Below are experts of layer 4 (counted from 0) of a mixture-of-experts language model. Rows are named router (the router's row for the expert), up (a neuron's input weights, with its number) and show model dimensions 0-255. Each number is 128 + 32 x the weight over its row's rms, rounded and kept within 0 to 255. Numbers have three digits each.
After each expert's rows: a language model's description of what the expert responds to. This comes from a sample of Wikipedia text that the model never trained on.

# expert 38
router:126083116179121142058162097127146084085095154121168140105121116081142156165168124114128128120109103150140099116181089150150139142171115119095151147128092125053158106149141176107081139185101219117093116144128177062161089163138101154196138061116123085153150161201116143131146136170194103122113148115143140105083123187144153076142146146150063140182148094132134095157139171161147066151145170108111071088112135097122120115173190137091177094133094102167181081133141110129138146140062136102099136128079121167145151226075055149159159118214117104119121049123136093133158129111156116138136113135077135147083102113124111163147114149097139097125098102090141128145153141147149130117166117091108129145131151172137051096168088136118082115085197123117126119164123088128134105142173117
up0:158098155117174091162097134183096181124128116127123180108045140133093131137152136133158161152164193104145109102140153130128101168144159107167072160110108090179129109171144080089160140068082115134158140120130123161150216157089154134125174133120142092138109112117155072113128135165079218138099116050158131131147103121177156118136151154090080094103103108154138093120145105062126117135082148117132147156089118175145131101143144147059106116087106086102154132108174169223125126114150134174118150135088097183161130172079139093113110131169158143133118158137160138133128137166137108120166133121133134116108125074078169152134116122137065135124098096119071100109031134141059163118130180109127184102118081183102144132110134109150144097172123128025147170074158132142157177084082125
Description: First pieces of European and other foreign surnames and place names, often in sports tables, like Bog-giatto, Thor-pe, Fri-uli, Port-uguesa.

# expert 8
router:127178090119140128117132139143039123119164153078211120108127139159130138120114191098110131102137119128125110099203109120173183121134163136121137129128123068115181110148099106116099141154123235077200092139120194074120112086130147117155106120159115094159146153101080142135111177154128070099160185164052120110088132102137116107100135167077124085177133068067071168079161085164126129050121141124143071132109163142122158142158087164101127113099156124142098098108122110167138095157121103173072122162110103107114081147111099127129135096230137111143107083106179121120127071149121154095164141092095127140104104116125134141105141142137113053151124090112105111130118108108136148135161188142077098127070071086156108165106171137138105178118129122171125159157156119058169169143129144
up17:140106141176090128133124117076174189138128093177151084127091132108107073123048113141098188136209080127139109110112087073148164155158153084121082061093156123149136103020112113187116077123115038138138177154146130156106115123147194109087129144117119119124085176100131128105120151131058151120139143133130113183139131145086130149101117132129135148129170143174150115085100135113044169124126114123124131134117119122119165127137121118130142145138187111123145156078069124143083118114154108099117116079149107080147117122156132145091077208135080125138168144140087173147157141188138167148153084105094119155152128187093033158132133113174117120166147104137125188159101143158108125166112084136172096102114056090134137127100082090139138127107186161122104147132097090144121211161154175
Description: Single capital letters beginning a name, acronym or genus, often after a parenthesis or quote, such as B-acillus, (M)RI, (K)BO.

# expert 15
router:125089132103114099134078084124109088158115120169222156108083128162140169175172131099114229075182135055128103101139108152151138109172156154084132080140172122195135139123117096102131122184066155082127114065140178069080089171092094104074162111064085105178116123092150128194140103100150121080080137119151146139101130118109126116125177103108143141144181048107034129147193112123119102127099186137133136131116157132121135174082156124164156124132099152124134096108150135163107113155100141070118149103092121090130140165100115109129101146078123193160112109140116085133129147143113115091155146166113114187130167222196093121133120154174126097112164157143138141103146131165149070155136134138147067183156118141094134125167126131094107145157180128127120128159149150142146091147089150
up1:168129129072100125124135125083146159114074090152136135117137161111126129157129061139110091120123115181067194075085140124125179185154056110085022148092080128099152106166123158132122138104192130128102145123133150110166171134096150125121172120099146099160133137169084120116103106156090100177113164132124068123137139118177107106078165125069159138152127113135123125114168086111132120083212147165150077061151127135101158119184152122102079111133187168151097110156128157121108055166117101165137109104132102117091100136195115136184079087153183138080107120131179087151213083165152133094115143105076100071153095183142088109160139092091176104104107117163140153105109120088143133169096107164131148154138093132124120143091154124100211153129139152139198133108144113090156164129138140
Description: Slashes joining song titles or doubles partners, bullet dots, and abbreviations in sports and election tables like Win, Pld, Vol.

# expert 50
router:159150104125153129106119107169177107053133076065108158188124185147158145082104104143116145123088154111186122147120016170107154082086176160059195157137107077145117144142114087103125181159108177115125131169122103166093089106146159083036171116167103143146094117128110189080128109127136137152158067123153114131152099141099144180150075121119109114100130128147113118109087136139129142098190169096136104192119128151121204102151127121128148117170132122100140142102112125133095138130163106109153105195069125155120137164139186087147079155167164143144093101124149129127184108113112138136134154110165129155135179103096134144113148125067062151202162125128107187169118114143108113069054136118141186137097131140097134146072157137165134129120098095128129135167120169199151127088089084
up1:119113166069131173078128141130112102123142111134121151158142070137122139132156094184006126091135121119131197161071172040147118110131102094094127160147103123068127136141098124155155148112198199146102124183147159128151162108091102128082146101083147131145128119071182182131169090153129142129160112159222058109129118112083117168113119084122142172152090149107135207108123175114106123111150099146172087095163097165078135164135099166122118143119175128126131134078115132111129099130099086082149133158173151171111115132107115161138151064131128154109180137135119116032142132132134181147103150110168141077171171126126165107146154145143107141160072123138158108157122108109132134118078187172201114122145103140095146146116065044112139145130137138122165137138138125088085158105064150
Description: Short middle syllables inside longer words and names, like med-it-ation, Wolf-gang, Pan-Hellen-ic, att-it-udes, plus year digit 2.

# expert 22
router:115102132082077107103106155169144166184128109097176168132143107147126183155109160124085122129145126117216116091154108117102085092139157165081164079114109182143139126092133128124153103141178124128144124144126120113141131101097167111151091168148117149159171107105183081115168154171086144111089113114200112133191101135176101112150143136056130116119111122127066154106090128094087116129201102144118139121195186153121106145167131120160144134113152136168205125170105136125068089144146151145111130123082131083093117017125090139141126114045139139117141168067169076154119142090154132123105139191099121146157083133084144106116149140119063147062113093116134109098101218173173094120079144102066141103111130152112113139142142146123181159076140078158133072072107093145163132145147092
up2:155138084144179204139087141116117109137169145094099147111191123131155182151114159176114037138140106162141090076101076099096114158105163124036152099109140151113102142128142114137147109099149139124118190138155214118128131068143111109181156135143123196126114132113137123136112119113135126087206142140153152168133168134095118132112139113121105116156115134097169135106101099095174149110080134117074185139091091164111100116179107128139116119056097082099106137166107129130143155103147139159172148146130112185162101194147171119106142115139084146141031090107118124118122040105112146143083088139067164155080174147116135123171131164135160176129101169191172138113119059153164098108150125107137157166139064102069166157129087137178068113134143150089138150078167151143094188117137135
Description: Abstract or topic nouns and suffixes after the, a or of in prose and table headers, such as forms, social, process, vocals, (Not)ability.

# expert 25
router:164143099125116153152147129100165135144184148106123129125141168067142097157115115128127138172149122126093117136149079125081095109164129120114143162090143109076177101080170135151094147131105246050104104150080132114105069093140126092153171143162130149174151155146115138124140125133092196092171094102184035061124122147157134117099134124071124198162090117124139129072129152105126122133128089154134141148129100155131144104110115153111158140121063110136171157122146100133145171167075096168115100143097170212130107100130099144105134153096149118053075092127103101125123132129151124162121133083108201107126207080138106184103110153041080154116133092163133164195193092166095099083109151181108143120104158116167094080119125114177154130095093161107117112176138109158159166142130126
up1:084150117141174106114084144200116141103101123143136127157131134110140125118136079152159110145121113186098108125131093097121138148095127138086114148179175123094149107155125148147123097171161097136158159069175192168132098068191167085193131077178064163080134091096161136088172144140118146111100134166110120087112135135144153114092120138113098096145154136046067153069133093166199104111144157139172199142122129124146155155152112170113159111064109135136146113128109166150102121181137169156141145145165130176169141115153167144150093165127113136042100110070133144130116071123096130102110096135153121112094116121104095135198113108108144152130114085130081120176146152129105171155164198129164144084097169143092080128161081168128122056133122084109193028080106103102136145137130202
Description: Middle and final syllable pieces of non-English personal and place names, mostly South Asian, Slavic, Hungarian or Spanish, such as -ji, -arya, -ić, -os.

# expert 42
router:144133062160150100170187078091144143097092082135056167092101129104161082142116113096132156104148094092110121112172094156072158114117124122097144051124108161142162097159168070051133092158110109196122074203178082098166129134042086135146153132080135120095080116116143126151163120124172152167134071073120152164103161137119111166144145134204130172103155150124112088160106148139130111099155101127130169140167146146161123167115132086167138091142135154109091131140102132123089090122173157105158133100092129148162113171141122142121156137108158120137145149068124146127144096077112113094154181091119108148154032169126107136153155114132147121091119236102112136086112117123170098071170123196095087162075068143103135091174160129113100114132095143154156112154127085104148093150078128
up0:131119126100102180150101141152065109175134128130069130159120045086121103100166126120123182086165104095166184148089103117161087146129093122100164121179110146127161117206105120140158090141109175142148105121147135179146148155160120129101067088165200105126178123174155135090145087103117063087136149136089119146118097211100144126096073116128066068130122131133136100151110146141111109076142136128134108042108130100159112091090111127109164160137127150132135092075152138111152166157185157160087117121137091084153182095133130140071159165111108138118102110212150170191203117136106148157097105164123131109139101139186128094131084165185151155123083118101091181118116197060118109132106126127164156176126143136143114087064125138149097078145143129153142106076136116126202124132068137
Description: Pipe separators inside wiki tables of stats, seasons and election results, and header words like Note, Results, History.

# expert 34
router:166174115149156123137074110128101171089121097153150140092123182123129123140130131081185124137170151147129082119102153170193181068101155125114074141124103066126093089152120139097157117147134125147134126171120065133059108064157136093100110122097124126103133090169170124155185133103136178179168124079103155183107121115112189116116112159124160077118110076201107108129114114150188154195138114123126186118157136153077043121133165131148094123189106105104134138176128066114145145191135104116092142122122148142111168151098131117082114153189148129144106126156099126165104116170105139127192159197140093188180142117108153110114095158148091125141133153092115144103140160135133092064136141109085109067049103102137101144077164155060133117161070154139123163075109138074082102070133131
up0:165120183110147120156107112148099141152165130095150153109106108112115116104054181132137104139129045094116158090105153128102138208172141110099106089139147165098167136137091135121183109150140141170085162135095209136123123142104148166137124231131136090140111074139156111116094122116173113077131151073167125159118121118139149066116113084085163135107108144102146148098100164144123130135095111141185137066088090115036120119157164139123157148095131137111100108168167135157108087126151128180134116145090149162127088155109091089120106106092151085092076118141172146113090110147101182157147145150149129112127100138187122099169205116143104079134182127102142116121059121144120122160143088097101054182135175133092186080137088092160080146081180101066106122053120152190118162170111096
Description: Word-initial stems and prefixes like post, ex, pres, born, the Post of Washington Post, and colons in taxonomy boxes like Phylum:.

# expert 56
router:120056137094102139135172097074137129160156105139147112122179164123131165113168127127121149119084105108081140166119129158119100114077115167148119130156137142136083130126171100082131168109140156089092147103171083153182067120139104170131135109115158115151122101157122134177110070075155154156133092154150101123144091178133110098155133115110129169161110144104156110112157080148137127134196145153165169223151097122134119157083137100097107107101095119113164088150140088088145135153079166145111093107161163156146109046055120158107069099077121096085134123092107110116078146068123136125141158072144112131152086113103136211123146158117206187078171118151120141120162087174161109156174094123073113137170176107048121171094202124096192157163136168125142166216146079131122107119125143
up0:103101136095068159157163163175119127172085073170000116127055149129147092107140139120145062170159098123088075155104138085110114100134158118097121131099148124131098098066116144180081146141183133154152162091114112109092113189114133142129087119220069159181153128151139181125136124128085154135187175107183128086101115094136147117126081162123129089123154187165117173089161096090136107197085105094092123134078130100140094084107141134107164173109139065127112138133086167113112126127124145106151156115106105170195160095103154124169166162090094122159168160166136114122113130183144140128137132108102122109090147168157098167142134134156089190133150138115179136164133168140108156154166114104136136134130143140113146172115098150163147068119091128070106073076080161108099196142140142
Description: Common English names like Chris, Jones, Steve, and closing pieces of names before a comma or bar, like Kan-ne, Sand-ra, Sandh-ya.

# expert 32
router:110145124119111115170200134158102065124168194074109130109127117093165187131136201168142119129094110094153082101210168130121110107107105130114153158151152115108164181210173108163105108064102210116106130156140163155133105159132118126172118062108120129144063132120153123148121083133150092104166116155095185079121113130132122071128088141105114119159099122115120112181178147169068100077083150118104137104070157133170115136174145168131096096091151059100136142140135122080160160175118135155113129105125133134120134135160070129101185059179098074179104066160159071103164113119132118113144094113058124174140071116138124123116077161127175085149044121103145116120114143123164177143165122107123134109091138122121145144147182150120117140074139115146099174190122133154147095159103171
up0:104124100113185118112050141158065133123157099146082085137094086149117132080081105112128142137101159168142097123101146154118087181098127161056126086143163160204117127150145120118167102145107131134132137078136159146148154084109139099148111132169173177124142110138119172100127123155118129160132152099112113201165090135094158146120095076092143131158132155114196147147160121126164128121190155054127128133149109107114113098161100138143146105179137087173185148138197122119111162101189146068169108143163140220170137085086214111134083108064117138103115169149148158102164106151142125138122064106150146131045201083119156086172140116101130132128113140158069175150079110106093059110083182121128148086124153139137149074116157129129148095071144123124143177109147146106081142149126064
Description: Capital vowel pieces starting names or acronyms, such as As-wan, Al-Ittihad, All Southern, E-DO, Ar-, Am-, Euro-.

# expert 20
router:107179146114087167123146108115110158118066196182159129128092163142111119105129137073101147205141161195182128158133173125126130107075126157119094157073119112118128169120076117132158173087103158200133110120097077172117084139163159101129108103148091169089168149121102070095177081100060143124155110126090098146133087107058156135121112087101166128164108131107070116148171185099130091109158124188139125169083106131094102101173135168111156146067076098137145134143130180134144100086134114171081112112188152180087116069120152104116143133128113117123181165077139119142133134095145096129186045098144096133125107148176151093106185142101128175118164167118136211148159095139080141101102083125132113099107101097138109070133118159128102070166130166080169151114148135120134075131156154
up3:113121126109091096133106132091114137094129148082124182127169133179147091100132157153156110153156115137098155121150121163126133202161074121152115132140119122133099116150147147129209123082131141098112121150114126088113124078165115150114154120132229137131127131159062098113102140143084154110139114128084153101138113139095100129146199088112114131155094148125141121149138116128140101132121068160165124110098079158103139055145175121117125111097126172156127138155142197207141085153103095145152163255146068108131119153095160139158036117190145210144162140129160184119122106128123090139140143122109154101148088130130132126114080038097148123162165118077132095140072099134168142131124086090109105098163166195137148107029141078113124097132117106177174140066162142100124122118071078
Description: Final digits of four-digit years in dates and ranges, like 200-6, 195-9, 202-1, plus words such as century, BC, decades, era.

# expert 6
router:133087124157082156111140073138156102174088120171141092184130125136093123118176094110128131130108155156162101118053158064110099138133100116107098121104146107114126075101110189181117096167112135214117170129148129176080148126126139143108106166127134136070179148161154090106165118128135161100110159191094143134120125181130102142084090126109114205229148098082121150101121116082121133145255119113122139129148126138124095067118106095116129102177126124178154176107136119157089122098135119104105131125117150093116146032168097121109165145027102127101139169091105155090092174109160141165092057169078116124150115160088137120109141131074118094091148065105159133113128140116135136187110126098127156114080102139105155094158140126110140165150112107103106099124141159137151095189122143
up2:147100112135100156129143127136069127143145098138155122105093176188091111097107150116131170136127127132114154108136157152156120141077064174122145126097139125124111172137139150106113174069209131105114131071145145125128136078206129138147127052175103110096114135139125100129119093113069117158129078153168100107149137110081181162076174126140107123094168155174186124120066161092085119162136185130141086088079139117074172074151147125096114186082113086110037138144125140078152141110104053104101169149185151129150139111122128104144081172127100136120155135167145133132078171170086147110174037051105120161124144079142145118132120118127137181130102138206125127181102162125142079183151170106165157180146161154179076132078160116185152132111158134117161101101162107148111150122143145
Description: Common nouns after the, his or a in biographies and sports, such as album, club, season, contract, election, school.